config.yaml
n_experts: 8
experts_per_token: 1
activation: "bilinear"
router_score: "softmax"
balance_loss: 0.000171
init_std_router: 0.0195
norm_eps: 1e-05
seq_len: 1536
dataset: "wikipedia_en"
Below are experts of layer 4 (counted from 0) of a mixture-of-experts language model. Rows are named router (the router's row for the expert), gate (a neuron's input weights, with its number), up (a neuron's input weights, with its number), down (a neuron's output weights, with its number) and show model dimensions 256-383. Each number is 128 + 24 x the weight over its row's rms, rounded and kept within 0 to 255. Numbers have three digits each.
Before each expert's rows: "mostly gets" lists some tokens that are sent to it at least half of the time. This comes from a sample of Wikipedia text that the model never trained on.

# expert 6
mostly gets: ".", ").", "s.", "\".", "),", ")"
router:122138117107132114119087143147147137129141149122128085105131151165132161129122151113119146153094115125136114123105159124133144109164128135098164136137130130131084139116160111108164141096127122090070102119108138190171105130150099118114124127114130176123136130118131133168147112132166091084118140091132121112127109101109100148092134111131120127127105149151139109159116111166141167161155
gate0:124092135124131121084144152117132153108134108142110121134093133097128131106136135142113153164139109079139160129142126143123155125112163169174134148134085076137120092144144116153127110167100124138132128127132102131133109130161141123138100125113125106147092115129123166095137135206124113116162089143139129148144091133119108117115128134114128123164127132119084137091101129126139155135158
up0:119164163181135113129100097152131098125135111152125137168142142112135129097111142084125103140125137143178126203143084138106144148120140151187076127141147165124086152121140113088121073160145150104131100152166180157141140136164137167144124141142189125120112117116147092128127160150123108149141087119095127124130139100175097145115144149103115128091139121152111150120099148116146140147132
down0:106141143093111130143118104154109129103106121139129182097101093058116127138109107110135112109124114127129127103118135138125089109129151107090098128167118140130136080129105115111154078106135142073120102112168127106163140142111103130151103127181144126129122176109127125116110138094121118158111133146112166098139123065173133134165132140132105186134138106103140103144103111115150094158167

# expert 7
mostly gets: " Japan", " Boston", " Netherlands", " Brazil", " David", " Chicago"
router:165161129122123131124120130121138140077130097158142121094131127155161127142162081134121103115117154101118124106129132131109138141117092102089126066145160077171158115104157097145103144173082087154083150108130128145122124150130088118093133132104124106107142130117141107186136119144118121137113131131174149127136138086083172110097178157156117151176081129087108106138103131095112115138172
gate0:132189109114158108122162127164119102163123129128142185142095186128136125142156157119146147123142104137130129124108143120131133096135088112132146131102142134162132172145150129166161143141076112117106140108150120118088077112101138164162103119141120102079170140122128130104118157110115117128128137149129140124115133160106127091129132100095095146174136118136136098102115138201157138147115
up0:124180107140137136102133141124105113125103133157171178137110154134121086161159143149132102147133119104166120114154122122129156101149147094147106087139105113131084124136175122109172159145124146137147149127128163141095125117142044143135128135181139078154120113121104088140105145089155115133137113144123123143085120163110150121140131113095144136160167094135175116108149101097116139106130
down0:156143125109165087138168100150158091104122165196087084124157130153123143185101087089136148124061146152122166131137138090164136115151138079114133131152148096140142155172075138172127133133110111128174147152113164122149111101134096125079154079135176108188147120099113092166131095140140152108110140166141156128132124126176114133161099124155112124096137151139125114128095175146104118138120

# expert 4
mostly gets: "'s", " three", " This", " two", " this", " A"
router:092137127098117136140133110124159100150139095134101118150165138146168109135136160112146155109129139128116166093139158173070131133146126107102176094173128130092136129091116111164111145148149111121158095140120148096130075168149164121119100137103138143094111130101112142141165106125117126115150111159101124133081123151112119087149121160123114152145144111129076156149135103125116145202142
gate0:111131168122125108101113169122161137104117165105079142154112124129124131145119158119095116081100156142127138145077119146136130122111141131111099114128138125102164115134128135111142128074088088138122142100164145140115131082097065157135137145140150147132151110095138175125126148125133152101093131154113145125081136157102099120166131120115114094087123144121139075093168135171122139129095
up0:124105147163077122105148150123129144139121145133075118171161141134112145124113097113103110082114127100199084092150117111108128166114168116146114097129096138103144147192115124138091131125115126118143105121110150106101150091141109116117124087113139138156123120118140141111083115091115180098107094162127150105093155111145139105116155140122108108113087127139132118053149098160107165116092
down0:120110090113112154126114118122172118127103125108114100126138149147120107157111153154144103097157088140118115123108116114138144108120135096141165125117115147144171100093119141135142118144074156085133170130144179117160145114089104143109108091167145126119171115110124182158101159097126094098109139115176134085108153101142173105136180144148118107128076114122142109149173119124101124084112

# expert 0
mostly gets: " but", " when", " before", " while", " at", " However,"
router:138106088140103159124137098107112109119132132134105124093110120130129171094138171129105133126150139139175097117125132157148138117096117112114140128115111106152137130131119118139136126137079164152116147110124132143117127138143152119134135147158161115107136128166156144141101134120099143135139161145134112101095127115098100170087111162193157099158078123133112120092153125122161192140138
gate0:096169129116114126151184168103101131127152129141194136104122114159115126111101161091132138162172140112123136105085106114151112098131128145123138116122141100143146131125120133109130149164130133122151095128135114138121079142123148140076141121151117164187102175136122149120096123142166155140128139097131153116129181193150081142131106149156139088141128171115116119129187129188112169148136
up0:109120091122116148126143155153103129157154166150139106108120106121142122141119146165151168148143136064123117124132137117112117104107155123117107154139126094131097103164110150136131123146119128131133126136127148140120104139153150122127123144090152161112125134142111115070135076175124207119151176122140107116121150139118076154131099158199107181137127109141124149150139129145130145196089
down0:153138135144098180129084119111139106120165177122140067164139098152103118080155161136120133078163131153112123081096148165120125160137132080105136100103132138121155090120153128148160114121110110144106149136119152151141118133123133145147103121167124129124149126126112166165138161107135070114129100142105124125170118103116134123130200119107122080160097134104153106144089114119136118136126

# expert 1
mostly gets: " Primary", " Street", " Athletic", " Avenue", " Railway", " Bank"
router:113121126094109105106133116131181127086134141144096149137096114103123128123132113146126133134077170110165156115118117177136142123116137140082116148145115170098132125088153188155156148104132115150129120149083130132091113164120125095091111105119160103123132179113169125105146106144115154161098117132091155119115168122121123165128094165099126161110105128124128145136112089127086146135087
gate0:110119132132120114132144133144132124159140099117127135154072098136112077141152097092139134172121145134105119098083154133162114140139164101130109131123189150124130169120162128147128111102105154133138116122111089084114077123111120155092105147101122146141148121121121127120128099183137133138103167104175174133122161122100141061161141128158145118204135160164104144152077128143158119121095
up0:160164123084155127138073108082106121126098162132125119119160115110122157130164159147127121126124116140152153098141145121143124113126104124099115148150100132143109123085124113101118116101153151107100147148114148129157143151127168119159132135127119102108119175106133127140134151081119124114170132114119108095106142128139137179083128141124150146107125106128162107127188133061121130135150
down0:174146086101164169125140177114153112107104144101131121151142149127088136133146139097101101123142130143113105110186157118123133150169149081116132139089140101110147105155155120117129106115112143106139111095134129080089125101123127110149121106127130093157120133103101137080127132145086116148094163176124106082121087117128175104128138099141113136115161138143106189099138196142103111130138